Experts of a small language model: 14 layers, a shared expert of 128 neurons.
Below are experts of layer 2 (counted from 0) of a mixture-of-experts language model. Rows are named router (the router's row for the expert), up (a neuron's input weights, with its number) and show model dimensions 0-191. Each number is 500 + 50 x the weight over its row's rms, rounded and kept within 0 to 999. Numbers have three digits each.
After each expert's rows: a language model's description of what the expert responds to; "gets" lists some tokens that make up at least twice as much of what it gets as of all text. This comes from a sample of Wikipedia text that the model never trained on. Tokens count by the router's weight.

# expert 23
router:497494552478534441473576626417497584473397484438485543537490541498484584480479432551431483464479550482508509540535518490459502502491432586520542491516533568444593539472516523469466551573540475479519540472422413493581406492473601483592505541546459518546404448484548434551527478626426530512522466447508449481589480384405503578472474473439464498488533542451582518577474504479544623507455516538546485442504477574543596459437497472564536540504532522492542578502478550506509495446557420529493416589508494447521427554469508505544549530563554423516531504508554439530521487429429393533
up1:607488458404510598593583531449449517478509486467548557520477580458606492487468479504523491521499506519599536461506515463494454503473465455569546511498522475442479490520493467536442488473488437553456598526422525395492411563466556541578492462567491550505488453537508491490433528572542450478478471506592437454435468502520426465538557508485514537483535489471514367513473460586489409552528580438539520479459567510496500538439422481451510320444528466550467491572415492412479563508440521469455544523528388519580543568469453504479493484511463424426538561569546431457526424451400510501
up2:592560529567553580610631486564519492548474504528505549568570568488506461438587540527518453588459416550505468493445385484591458512545460410508553501518525497509512504467497528514487437554432589533495529457563538452456483556447418477493449467539488532533502421476501493504467474594481487513450475516410492440563461469532532507598560467414551537524471519453468538525503438527463505536436618553465547600466530564506412474510499447446544425467430518467513515543610528516493445462474604399502492519493465525391542483471564451483551479500478589402505567462462504512420442544500494430
up3:417486460556595450563476619505505497495509433455422437539509484528464492470596552457566458454442459449556502500408414501557530536401426534516586567565485493514472374618420470523492528403531484488432513515599508500528615488539420525522431532531517521473485511459456512546520593512519459427539509475525516550539444504490492458479394530510573583541536453531474521582470580488411327472392442460468514539544514481500498515520470514492504498495512561541588423488484525470544555470566569447493501451494579538478513510470457451439552559555551540517516455560542498512581525537505516519
up4:450486441486477538510505480492529514523437472644382519531447539455461502559514477462523527497523467529481460422581587545500582501446552528584475467431431486567529565555512544460576525481455561585605505478503503553490540520501483467511554434518586525466529446454522424534490514477514490495495450497467527589456449562531486566558520545499431500590505488559418430427506425418456462485453568456505519445418538546540468441447465556492552468446446498476455507490453551395522518603494488526390507487519584523505521466553502537388476521405503456471491567539586449528429522571468681501
Description: Single capital letters. Lone capitals and letter pieces in acronyms, codes and abbreviations, such as Q in Q4 or ISTQB, BWV, SC, FOX, math variables.
gets: "S", " W", "M", "B", "D", "T"

# expert 8
router:426445529526463566568457547483566469580555475555406489539485393512523495434512333499461549486488443506556584564427500499456386497478552533533399449490548433526597433453537477548510506411502483510533466505578485537461472516481599534520538559504474531502482515485502579460500572495481541490495474516535512521447508559506567436541487504487568408609429535487508576487516518492457436480531463594557495467586453512503455498553562535529514484492511524451547603541455519521448467495466443555417486403475590445580506528536556491507424427565407579482371426512521455557483507454522464556
up0:557543569437622515538485404496510488467496469508506403525437541568556517537519546495554444547444461490476516483607462481547613472504546492475516501551502520488471486528557450518540461547528501502463437383480600475549563511636518435499521478499503581539522492523475464546509463491540528451541499577469542565443545415564354591431407506457452494512520467446413436484506546528465501548525487507505487541494575503492575460477431466526464448506558440468454444582515568523577517562483482386487468534454525585467584471604501450457566563415513537439460502472640536438491480517494498433
up1:529454426445646472524606545523576586499504390492568435460516508473560522466498496453587448528535454445560464494527513517541499483499570545556501568534541607459474549468513521557483506543420485464524485371489512560412544468546517473481512477609386510448523424506481547585488442507463446488588488547490370499485530408505465509432484484563416484477583418448431530490494440530445466534413487543491530538476497483444518583510464540394526525556425421469532423578534455597508558472496566497478482504526545506463460557514482482477506504489570463436473565528441503511442580459559443478
up2:561559532444569491529502470548433509447496509446535504474613555555529486559572515467548483575504527465437474438585503528496612543550443442545504470526515425500465480543526508463534587533496521561445410505501535418484457511555463448554483497486554513570536540535585382551473446447455535459470603535453425524525573402550375569464490570538503604472446449476438499461484458505491513524517467431496491549433513486564537505420517438439530458444494445522526480543453539503551581516524526400510468590506508515441528516586493479504644486471551524481469389462595457462424473533558473397
up3:514547489388515475527509544572529571462528402556519487493564464531489594532540530521459458619470435407502408460436444497411492592479534509535500429543521421579488459488455519508478528519530493525492409570467510517503540428637519485441507468475586444550524501429493443558461531529564575412467486544476526617422495460484486534494480546563456515542522520489584556494564555472454507507492450416435488471494446611558527435458532529470544510561574482488524479487555384449589561463459513482589508568495564549472478515518507543498475547520552495465441424505480417505595444438405570456
Description: Prepositions, dates in tables. The preposition from or in, month names, No., New, part, year and season words, often in tables, lists and sports records.
gets: " from", " in", " No", " on", " New", " part"

# expert 14
router:466431521449560514470400467512457482519545498479537484512561485508527594472496413539526471536493469515489440554567506568540477575564495500567549360490558488488461563523486522484484451501513448551541585418429445454354473473539631508413495464415524493601514535486487550452482484501574451408543448467486430402489477526484581443421414481546438413520497528466539524454469463570586465500461592552510527504480553573500585514518534564441433526425505548485441421481512493462489416508507490506489495524567553462444474379459464558440494393454501451515471588454499582496510510463502563511
up4:484524415533545474479645509598528493505525514552486515458438450464514590515558527512528481562513481562534434489527423504473525470538582598560658507526406427521477474364580414538434465491536550498493453429477552549507453472464483403469507562479596474508503497490479450551507429497543530613497463564410559537510500495479535547455554544467519555576430542384435559544587487550509489530527532530488478537534511517477437557495548529460585579484476512431613590602421463538490503489515550507496544513469456500521586556537486519530456466554575600533500481493550529533515456476513481505
up5:437523535518430544514438495678441519471515576432469529528471449581436448473479446518413580518544506556512415500603566533404599475531520558579517476487532452561546483532581531465440475440562503515511529518518499448537620496508507572495396494383585447447523502507485412528524494431447525509484501486482538473486407578480507514386482602487523456556427507402495422500505509490497461494508526480567435453482529452453575486445455535471622488520540463544472447455496482431542557424527572494531535491487590580526516505564497443472499480483543567481500392504557511441492490486474452470
up6:538524482455505447453572517513501559566512498471530470512599613519619527604469505463450540522488528509514560348539486494484449521476509470481522586575472402484448479432584486523454524540473606471529479447487523469497538444473437465503509448497505558499531557484556363493513540474548513533434585576590555576478570495507504454536505466509513453489462499421587486490560532533560508496471526519550446567602380495458355493486479516504490431574425509389452476496518476452523434511486443386420547493529585469528491528547448538461575508498487429505533458494497517452506556405515451571
up7:557510465432455488493569526496534530425534553526469534550547526578423498495523441432531492436545521600468568392526443493544531573491449518475525448565479554523532442572567515439570508480504568443405436554502526501494530564412493443520466535524584524468519505564576598534493509523462499562513548531480586538428474514505516490431504475449419427576489525511408482574533439449486528501493456466472470466421547440595485479474386517572524556411491456509490638570458594562540581476522563529468502469476461466483513433487454487431529465568539613514531495453507541516374540589497525420
Description: Copula and auxiliary verbs. Forms of be and have after a subject, such as was, is, were, been, has; also plural -s and -ers endings.
gets: " was", " is", " were", "s", " are", " be"

# expert 22
router:566580473502480587426481500444537515495413581568526473540536522498550488420476538446489431480476506478502439499443469448456498568565408480620543491491538540482539488597495448590546399546487609557486535419555498534518522454568368537496468483517566499479581436489501544519441574491583533414522524539480428494526452549511444490569517505500482431547520453496408497515539481433491564440543553398466538550510542490474438532490432467494550497381493527526467549427432486464546557576551509562502499482450422519570400558473498567433426424460540572501540554497474492518520571560524603484
up0:579504548516512505475416481584532465496502548458480497481458531529474526461506540461489459500537453478484487437461541629429510576499466458556589515563549532532563553437496603565481468507451433464520461485514453496479665509429549501591350420535531555579479492580498589516418564539566551419545409572492537501460549456446509540542542477510475432498429406550532557435493449432480479505428444461468414503490581603484508495525472632506505484492542470510509491510490530530540481473586431466478449536587497433462502381564552553483463480530534495427548445540483443525461530478486518501
up1:482557505533495523576538444598521499444500491542468502528504411467530583441635439559526500582518480490507475523467510521473495534494508520559513430415521549582537519501513572612544470475394495563561499480537419478556468540477490470492503506602453525506575511521569500597509540525459550458489512434406380532566443458535500510593403493547408440552508506534443477549490534535511533514471544423529533388475578495426494481413427512521454450476534432467444469480538455518592555456445581465455440461516618496608494493465456433427543517529488462411442521596603488504494507520488501526
up2:570569484514466440588471534527517433471434514514464488519504421457492564504466439469573478556447550393535414461480506511468476570470468564490527487463482447503395533416486559565472538458565426608550477515533531493388505610419478565545446428545452541572518430414485512457446472530538513506524489521446431598488490555578485580525471502494483541462533514468533510471525468470454523517470568541438581538429472576536501532421564427527505364520462531531548526508474585446561526562509517535419521466530482503604516414592543515506429502486532458369467502514553378516496556501473451483
up3:533506501421508491441481534567481437600502480479497439510486506591469581487545460559525468536507448440564567507561540657531706557555448447540468508478386475531526431433522501531495497493454590444499481593486468487482492460551481449551402558491550423458608473463565528459428521480557514540455558468450546546453591566527485507490515525496456480524457445397375536506481506561555486511460562511410488549544471548486513521562546479469568429511508461491514508559583502541525490512511413478535575517409518435569478496476454430455559448585554504511497489480486491451510495487574557531
Description: Word-final suffixes, prepositions. Endings completing a word, such as -ing, -ed, -ley, -ton, plus prepositions at, off, along, as in reinvesting, shuffled, at MIT.
gets: "ing", " at", "ed", "ine", "o", "le"

# expert 20
router:377447422514590440508515404471562538414429529445477515453492527508507470507479443506456421523503466465554549466485521613450547548489422560543498541496409436471420413492543490467452603428528396491547472581453482439526483473499570557513420537456472486552436449554522486482631459530497496533559581440511510575541478452485555503504520498594541499448434603484551484478470430555435523503486501481443449567502484438505454506533515601518550460532447588590449503509468406484504519527477520518479466438474544412480512479484501471595474521477434572506526442631450537503528557448557427457
up3:488516549486526455565502539584440521539494460481487468451495468550560474529597483472508455560537501491447420583516500493554565452532652488541489442487516498464476441536569464526532473557494546480463489574524589477480496532548443483618440408574534494470528559536580516536435519453495478444417500522564446527538516494542483500521479496456476491527478460528403431533466512486472402465554470516479580464520564548546534523441523351475480440417527437395496486527471558521571498468599445389495534574510473629510490512519473443467595462484555526432378512460560486570416418566448563511
up4:564527545345533553514463529536480458544505516480451507502483535583533489549524480476489449536558463559488442475510522571439538509492534410433566458482540587562567552440546510555464516545437458515471453520512484507492535550520439497522478507444583545480522443526567473565539549509480524487528461586467561505514437518633479515543411392490401493497555484455463510492610399473451514451439555502642544522449587546466510538408428586497476446432525506419463474555489555568489492514610507533497495418525502499558505445522480454486435488478572527461439562403510450575423537561553471399
up5:507499643424516533421452568523493588484499435480432461506514473488489548579508420493526483521493474509508450459564521473466512347493509444518535486452612511528498596475561491494498537600549514467530469527565569481460543531572472494633528457494553629550541524571561490584404524429562532539413547545490491471509479527585489490522473540419562510550475427497487487549506572519570524476519527592462582477480531517509570550478500480408510502475537409458443537520533474603521489441593565400425523505465488537459528579526552501444533449454506486481451494475614485565451423515473547496
up6:536568542559529547523495526487501507498466485530435529563648451567497566509668480543570468540549433506415439452480415503544588502519528492520533422459516479562520536569537575503537464516463499472395432513542613479456529455439485542520420496534538487499505423486571478542481583526545519495418468550550417553458511452533504595620485504490508484593508467499492503583534433524516480533484450467461502557515593542461572450369578504495519525450514399465538532577540490471502528388555464385506494501529475521449572567527543405441519524507519488486481476426508433474462479561501515546
Description: Name-initial capital letters. Single capital letters or first syllables starting proper names, as in L, B, R, Col, Hol, and j in romanized Chinese names.
gets: " L", " B", " R", " D", " S", " P"

# expert 1
router:592529520570573515491543471566483424509482530492416454460510493449553513435472524607489521489565406541570546521459456459480484505485427434482482551454499463416575424571438436514468461477519514542503545478464529559508498556480496433487445515553449538479561495496479508402553552511461510571456528404473435507462479541523541463528481474498567492490560548547498371469537526559530454459476549483422497509524519529470509565553537364426592418456487531454508488488457484479542448433548580506483542550569550424622456590535426459487474594555524581470504488607598401530612436491459463475
up0:504509516544469421509498441512534508570476416539407561530476490490554448505514489479493473530545475521472476482499479554515502466475543492576503507460493522519500513474536554445580457575503534408613445543468510383515532496547517511461520383480546563560450450483518529603481485407413529532502420515497532458526491404554495580547510471516454413640495449441485490599395521572506421466417431483519480519475487510486460467484509432437550460545500483469536563581460549515415515514521433465482376572371566581413475414439440454426480521498527441479510458437505580534413542473459453557
up1:475344444534572480437532498621567476473458476531486478569534459604449540479616487471553506525540527556465464466451469508524571500546496560537443542426513493474484446548522592537435461482464543451458419566604490431404515504463471442490459468584489403535462458519539598496452462540509433450518526545486552495487554541426538646480467510469495535535424423505509465480533465504515514554512460496504460510518568457614538474513552488552536480537540485489553510516572541413530582518474512445562471480487470529527561409545509486575436451502630547458462509576401447475567479451570444524
up2:504467444610599593452478470542516530525459436521495421566491595540485567480502584425489468541548545452420386493530466580647537466574499517465536545522440474480475528531543474429484541494537547459515487566535499480509540549495452487467553418474453497452491462617509502545491485547417514569507462450463474546508459497569476451533504509501367308510419540492519464513485553536411465509477540509561498548535532455572559476449481560486527523461480461500504402592454573515495543538470485426513517582501641493556464507407499533515593523564441512478485469494486474559464556537514509535
up3:531509516503483542480433522506614439559502488488562505483497507522548547593529459568584520538482491487451509453552541563482598405481510616560451542470450445583452464487555428423481486447546531469544526475472503481463556465471372555569576446421527452507511485449454432502383511522489520476473456499570509620534524650460519580487581565435530556436488495480492545473505430537541518544436489525649541527500523417531556522531517483448586454538500560486543430541516470498552534473526333552448462442487526517491517520474518488594424431502483505554464457521516530458465468509562553495
Description: Prepositions and month names. Prepositions after nouns or verbs (to, on, against, about) and month names in dates, as in leads to, 21 June, concerns about.
gets: " to", " on", " May", " October", " September", " April"

# expert 6
router:424586548558568445559497541484468537524459439536487475422441368509476481450431521451564447541491550459566481552440506459508500467462575552551448532523451452426529456474461429457455564463490561507534459471474474441575403533440474510464505457526510491604410511480470525505415442555393536486490508517527509520508586580465533567510478632431568551453541564558541497503502577552564479502507505545533513516603433498539458468549518422486479503553424507508528492421548492460400474565457427460518531545391472437487480453465579572522482561485505445478483368500442625499513487428502451483
up0:472568552561447520577450541516441460428482562557398495439480460546476572491483464469512573619502568472512430465480520466511483403497522508525502435522497436576552513616533584486475524467460456489491480527592466489478506499535485479458514506572500436535544479504551549556502393396427447491401472547547467477562606624531519532438502528458517398465555443549510483559464492422488534611538481418527535395436520428497469508387569505527494435522493542424470434509592510541483508608484473495484507460530515485565524538525473477424505476468484533434472449541460486406527524418501554404
up1:505614500494515471447558477557481469479464586446471448476511455499484545590505404477432553498399513447440489486519509431507483438463572480540537555542422469597496560575563568479434536531418444498504441441498446545415510468542500473512453401548595579460498477504486475529456551504489569486549525548502542441560542504635561545543394461562543508614551489534520477490516402511501511486484504564516508482498486550532443469502473540472530408415391477430406512543489470430445432522471469506437519570541494482401557430520553507473539545452407453421417506533603497509501430445521505540
up2:508514544535513488455469485552436483428491557476393462482472511551501445505447531492421477454514398522532472478581539574548495431450535490505561413440465474491460527517472512527514587506449460519511508554481646457498565488585509457482442477540431576527524501576444559528481594527483588482513528488562478505511482459478397417580485422590536479508558474567480510446566429413492461480388528471464523481482536593472519506440462506505602443457534433551552443431507509572551552449638428504506549512542475542460467427474509448435569465542496462471503536596550504392488472593440565573
up3:539448572509537479522500493489491571493447475433553533496558472542516471458489425521537520435551524431518496474525479476520580474466489415553459483499551459504314492528451588541565613484512474612430526462502469553593504523457516482513539501494541486548573507514562417534453462516534525598443460517541395435416547493562518566410454560514592608508514445600497548503470517505494513521546521496520607512477512534492530456401478393492482498530481441548497475519543439461530462478524511456546428571480536609464497496492582491583482483447359446496522506511519441437544392574423470490
Description: Capitalized word-initial pieces. First pieces of rare names and words, often a capital letter plus a few letters, such as Sof, Ped, Deport, Ec, param; also Thai script.
gets: " M", " T", " C", " N", " m", " P"

# expert 36
router:518592487486436351484536550533548513498476478518530433474575492457449448557388541412458450443596539490513494465437502504439564489513509521488465535444558441588469539415423565603561518517456594487428574441506474455545436421461557461489545538424526474457506442505486562528475472559462493447453478527530432482451483510542567647541466509472586497523481554553467425417484440553534558491558599421559502547519461500479473498429444468478428580462422490419475515510506442504415439522478519540418500540565541556541463542532467483558395486475498403527486460523471505501469467491473505413
up0:540541496573494474510519436542489532476569455369482482565475569531605522513567519487499548488417476506468428516492445489548469422441448460478475443505514482470455420577580525455500573452459528464486464571500440491497480583562489517511468466443444552556463462560575393492551532444461561387616549474526524556521527405467493432536466469465520422596500486494452562440404515511501492492476540501484474500534577441480501367458530606502504364464513483546429512471551509527542492482497404424435488515485569466453457481433571521469507432564526473372526529578510598511555564514506478485
up1:547507528522534515485505422519479522526547437493499482605499503530494524548508551480494500513525549472449476535482468450435499466522445486451593475472498386523464501432460554472509547476562361501530406510488576487422470532536449487496458523519561505476474527542532500521476520448559541436462535449504443505526571501482545493491472521533521486633465520501551513453592547502478560578511435472494506494506620564511567443388500449375568513615528545589502376475541458447473430495474445361532432590456499552521479515472506439496535516402380430541472552507631557474615547486500461516
up2:564484476369464558467442579553412584454472426463510534563521440534515527489488449419533507478517564502596447550565459587595489457508533487526617492546468541554475569521486498514399518499507434488612450448549493510539483506459565401502414483498452569583437417525501451442489575525528489575592503485456577472595545520544470505518508592459451475583570499515449439492511446506423472570490416547456571532533509534617583507460410438557446455481540444512488537570465592545508513568548514505457479459519496445484505463454514570480526455546433431490517516500509482459542438442505534478
up3:546465507436542430509580543578528472556437498530460488565502511532562544527504443456588508574537458443456501520519457481475493563588514518526500479476454464427446475416505503544533475532474546551474489550540538454383437415496454483549464487544546454519505384559608469556505457458530485526400513432557557567447442478494469474528492559568495531388457489522558467503563502506511439528442506460399516432487434612549445485417537398528490492554410531480582520623502538531542481556527439448546519568403487497579438555603492452436531442425575447522490492485493405490490511422507432502
Description: Preposition in. Locative and temporal prepositions, mainly in, plus at, into, during, under, as in Born in Detroit or in 2019.
gets: " in", " In", "In", " at", " as", " into"

# expert 25
router:512552498495445514517551447405435483417542451582447511458577522445499450558442414472452474529518483485507520470560583497561561506490415530533529466452450467514546438487491571499417609460437502448469502435450469542536567447443591429519506566560444603519577492585468581555499467468564537527565499494355544536526533440534411576446500429519443519449544482488493510462492529561523474478463495491467508534437538403544601610404496525493507484390449520564587547435553597478476504535477498563523493555489503546494528543447470451482568435529453474474521508459609589488457537529543479517
up3:467408523563553449461533512547533520451452444420479440451515415514467588538519431480570438559494534453503431496408470462461497469479511541525467533593562550512521510469447465586615570482536452530493501514553490586431391545571519449488524581470428486463491427623536469549486505500519499505496492470460503459499479481464437528576397590508545516468516475538428489527503480471483468591555382554388513519462576545562507491561527510427465544564559453475502519607448443588444491450506503514502473430496582508509484494533544543443584512497551560542375517622487489503485441454584552500
up4:535592479473512562527509486506540548515495486535461491397405540542456635506498424453482461537480520482492414551408522473304537472447591519590468437473488485582580543504511529487446500475443525487449490505565583555418531494528520464484419521543487420546452494485472484558433493555498515464546532402480506431463496487482485503480533557519466501513439504486490553462555565486578465435609537525434523468494558506463617474549570541610506491508482363417502411553520522535518500467542550480451495547573538525407528529534454611479580578457509543475513407540536469487476534475468492496
up5:369476586543560491535423547496496515456435513529493515546480423555550519618528541488541523456527483502454496523505517502571566464518521466498437474521507488510428523460576404449569494486507491534528490419507472521513443604578482413564542507380479541528496477591514463443424540407463549522413367518612480522438462591527566487534556619441548588492512497436540536578508614547444474552482497527530486403461532530541489491525473458516452446529440497481469440496497529491436470503528488436469489394499560474520517423557569431534511484473619506522487518609500468498421489554527526448
up6:514578477477520429462497523501597493507513549517418534593466585531469611499517454557472518515427565483504575514471459458485549486514441418513447528539443521525501513465529481444528439431487537500528472494469530558392511441503510563554470478495628462483507411420556515570558567467561534504440527474512516570439492537610505475508445546515506432538470504511450441576483553425461473503530465472442562495422523610486505418483479495488464513491384406510512480465501558520616534590527452429510450513512402413483483448641538521483611593494489601515435496529530409522549433485461478475
Description: Commas. Commas after place names, list items and introductory phrases, such as Groton, Connecticut or "As of the 2020 census,", plus commas joined with quotes or brackets.
gets: ",", "),", ":", "y", "\",", " including"

# expert 5
router:539441447488527563550527567587501486441491583486556487549582535470525559507549405520556507493528566396536562535571582467634526458485452517580436424449452467491411518497572492489487478506551475512554535460405481413484508529515459477501513458424473552490568579502450568446447425455492417409505483466512549406456498488543486461449500544580443478550512511526541550538446439513558430492457602454489584550438457550419526441505507504448508507475402456578511434499534434559482445448604417572484468464475550572426497434445521532539487425552530436547468488488471559437472555526507507567
up4:476564485434477373434481412432517465584491517484526568456568586554542500515534480486478491488408475487483520459504556523475486557500438498530492457512539430549556443491496483563447511520419587533552517516509510506460478442477497549537560457472654446425421462472472542489494559433416464438469531487556452513613466559565464495606421506593467461417508473475498493543497526550438477499476552515528447577514428591542483635434522570511501496490514534441538495426337449512484499513515485528450407500558517440551414523558503463535484465498477606500467398522514497552530468514539440418
up5:573520481534536483584459537504420536451484509448563525535592600493597505502419501507468459473467531471517536378488478477501509434444459549520554500517517404469479487513513452460529549457518485546489481468483519527540402611525514543494522547538595498485472452611476428524489412520506535583456433509534479602514523464400561433500525510514543598470548524510469533561458509594466496494531529532565514496473476419545408493421525504419465582531501501480491503530440496411451453485488572449489412458530438579556607505503611497563611540377396533492522517462616445485523515499439531463
up6:525513503539567538464488385470515470396541548439549575568548513471437500480599465471547563493397488469430529508493549540480548426518451462468524390468471521478455461518491473516576494513493538578544534539498542490512438526503614397529478465553480447565481566502458508541441496581544474388453430516442519545429463432404444495538520436443498556556466513446486545416582396436455510596496541429511493456463627460467474448587473551536578504522458559564485506452509586549525521435480522457491561474424502481427552476534510459521508421438579494522402535509525523518588486504587536498
up7:462597609511514506550394423453473433494566526493493465504533449489716535536488490468484492519455449506613436456523421526512540402520494478429497447581486507490519490415494473453501547461504479578493446584489524534522521449522451485475461410408540484575458449450539492506540474457407525536523544557512497478473523486464502560488487454525469475631486481433424536493417526533502387612536488541514547561580491452404382498491447439504522407554401507482485530489474490540563459501482496503450552462408506460494536626546443438532543482510546482491506471511537502473472563435504505508
Description: Plural endings, closing parentheses. Plural noun endings and plural nouns such as families, parents, streets, plus closing parentheses and percent signs in tables and census text.
gets: ")", "s", "%", "ers", "es", "as"

# expert 12
router:476517496502568562530536574543548466412506399486485424451483545503494521535590526585444525495573525567533527572477474432539458498487623554463399573584420513483458552449583520481516454446501433533463442509527427504495484466514473513558403470426491426577468494496493531489438457567454507497497502526484532417560407559491498528480537415488504443557540499494536501533481534422499578488467423491431469499514582470621550459450493417424459541506404522524449638480500477512567562549559438476465528502540420512510546434477391490499513564534513599475485501556433446484600552510480590543
up1:512557609533531484486507492520494567489455508435471496455546497510537530524505481398557444535491475440518494445516567527501547437524464488534523424414560471557555402568485465525524611617448537551557481476593542550472490516545455423499432500458514425525445490554604517570604442480436549454493476470464413638475485433560443434536539514390459536487524536435436482534538511534465490566534423526488471475541512467465482507475521548536492427547522490421500448548467536521499567498629511527439496539500624419462473531590573446508531481485465479414408399476548563521472457536467566460
up2:483529484540491570515441519493352567445590519529532385443418441498484443549541606405523431457450550485509462446534582456478614519576572561590476517509473494557507529576403533460532523496492473511543473512531552497499447614453443518473573474424522488467472527521533587508426444495404550459442456506509485528467524444491535476584550487446502504516543546523494546465425514572471504638517440418472449485558515492445532557403480541537468486455511460479547499526451520454514542554480519452456452615494581479616517445501555541503468499539457426390466439509527501433517531491428494487
up3:444479536472464453488447411422529481539542541544475500473574479532554538507596514410549514575493430484498524546442523499489509442526373512461459484485501512563490479583412468476571494525452561466570389536633586530437448470565485448572472485564492505475559530544458548504488509475442572544349549494560507519416537551480478542456490491483550483489400446487441460542469494491510438550606500406449469484569472537471517467515503502552617496489482388391427431502497495589480480550569549456551521501482478470481488451539487550457525455501449523474400460484503515473474422374564429495
up4:505564572522522503486444495548394569555480521462445500465489494556541496577526476444584454561514502431571439503596521565478637465509480455566600389437490404545553385465445461531476495538526549480514461531529483503549506505570523487544399448574531472520516415512561476533518490437517500539502472553485408589446485555532531462511442591409440589491439531513458532433534501534426529498508526480493532505453487476458433531485549515520487430546489448480439434590530691506491476515537545515392477519452627516536437510528541464507512470460459502466463426496558486534450461487503456419
Description: Passive by, pronouns. The agent preposition by in passives, pronouns he, she, it, him, closing quotes and parentheses, and nouns like player, album.
gets: " by", "\"", ")", " he", " it", " He"

# expert 28
router:530497417525554583499567482494531515441443480491427473399498539508482465506518414515455518490467448508441392483553614556493456575541483564588449544563471407428462539553459586494439520583536460499533532538547453615461551514545485531458408593508450456488472543492477451481558486510541456407593471450432394504589500517546503497442510576478548550510563519520514484499566413418391491522445540555536507441483562472546519464425432571467517534450406380530498501552455448430476511599482596541521530547458507468484499412519464431470472567513532506544525466560533525455550537492499503486
up3:444536495519601477559514492405534497593518469458432518443468474523529516469472475551522513443489600501466545495499440569475581580423579477488593533548580539440526475372544466502452514528496461548494549434439454440571520520527514502556484487428592566562438465523519449636549575445463451441482363511506514462552480461615576515496428503424506567500529469439533521457528518542527448466411386493566553514540512543523591552577583534485459545575434563557556462508398472474508468450546559493464453488511547514503582574423487501519474489520517481477525475490522457552483470514548431546
up4:536498521485536455500497492558518546497511495472547566442601360485587509531529435491528424580448522467527562473473493456481561475465535446447617420514505544509529521538503497523568587480454568549469465507547539434524492466532451430478556433472565541573546488524645503507492444437512501516407503548523585532440450478503442423577464498454509545538506551440478530552468585483562475575549547536439451567473535538450496615546489526442493477581470496449544505517485514576542514473573447534394486462511546446474601563612495413516604470531502504387414401484512518544515468435470470524
up5:601462486417506551519580521578488461495445514491483540470526524442521536570429513618439537543502408539562474502555546537567593352533453526541493495484491490377564526422564517547472475489484485453515467505486531502459489506510482516601398454490445510472516548446475514530477469481557443443470450547539527521579431510538586466487506448482434491433557504457432465520524471497529572472525559543562558477613591490516596478513431550463490423496464480491479436508525565526489451541600431514449410562458448499478572466464503452636461524438668509496485528502476435575548502535486549499
up6:577520528490445373512546421586495568490471439381530501460511458533514621521552499530494445609520459478531456490490436516537528465486486475534478507538540512567517457549504478608439551534488493538492447516476522514407451396452527481506558376601478471543499456524565483622455433510477441457437519516536467590414496417521459503510448499506436515491467499512447512461545460556471591560507442464442497577535539518556499559376475428487518517548432469506452423515522452582538580537558453450396532502508575579453469503498471535480469505474532454376402499520498436445488481514573518442
Description: Mid-word vowel syllables. Vowel-led pieces inside foreign proper names and taxa, such as er, an, ar, or, as in Bakhti-ar, Galoy-an, Thiruvananth-apur-am.
gets: "er", "an", "ar", "in", "al", "on"

# expert 38
router:542563531510501408500463507493501501521444539517480453564486441521483474444461583545431480502523491513427420512449496560474463570561518456524537455441447491461590528437564473582439515527449514477496477551494519558423504529433456560454436530452493437486402497384576426504534501453553379551425477517524572600566535487519413410560550451424468487493504464447464430482519496474577533480425509631413429604465552595517576514478553526487533559544420530447524454371445500535586518486453417520498440522584560472511552558536468500452501511553554557527577484460492551493515482500506517556
up0:515440668478483402568473622475504485514565515497499472442529485573550573589563512517451436589424543447436555536449501518448506527593509496460525582457447491528426418481574528444488594596651544481496562454491502520459525470503548489512503416573469511502482448538540512466484443484523474538503501470513486491485373501531510500470406566492566506459465463404574499482530505530481398509503501496444540564542442494506462418486508429417515507559503503473544529494566549573451449603558445429536558537502468465516477490552567489561552492490485466573461414555447428446505440496485438552
up1:449573558502588487456550518541490573397439494514443485517527485565530486548528514413596497624522560505506467491541458476544606416489557522571521542540557425458428456530515500515611562630412561476485457441548522510500446575590561480575557457498545505539553448549514549661482456488480587519472512510450460554472469541473523502489463599462481458525574481475527533483464503526481470514490458512503620461444546452465430525435500453506579464425497413561479456507506466516521486516653558510404534567515511537514509513503531476479516481475489436476460397551515508509441485478504554406
up2:510444460443510462483465535538503414539401429516514481494548477589552525548529508416688456608443455462498457479532582590467504539552514560440534464464487539551497470468475479543504442586544511434474490534515450475428486571511539402468501489510475416469494498560481459513374432548503466447488533507468478529477498536457561523542551569513555530493446517415551580521474564540464427530535471399512419500506494584488486542587495512580536526527566477471525471599501387508515581517538535542430572511399521537504457562602452506454534552519532451479502384529516510486439519406526420512
up3:509479521484531576488493441543517554540535413492477535500513467539527487512567458481512453505532409519475425502531501386537437499437496456535458483571522459588470437590580465458641457505530509480473457504455525471459499479523488428514551393523431474559491484496487532651532440448414619396529553474514488517509483499624482524531481508529398477482525582498426500449496548557432567521406444518577417451561524427440547576433421428417552462581490464512453460514546559472438544603518508477497416450458541513530478425526481454529518541475498530373474508499493504440452507459465479484
Description: Possessives and function words. Possessive pronouns and small function words in biographies, such as his, her, their, 's, with, of, and, a.
gets: " with", " a", " his", " and", "'s", " of"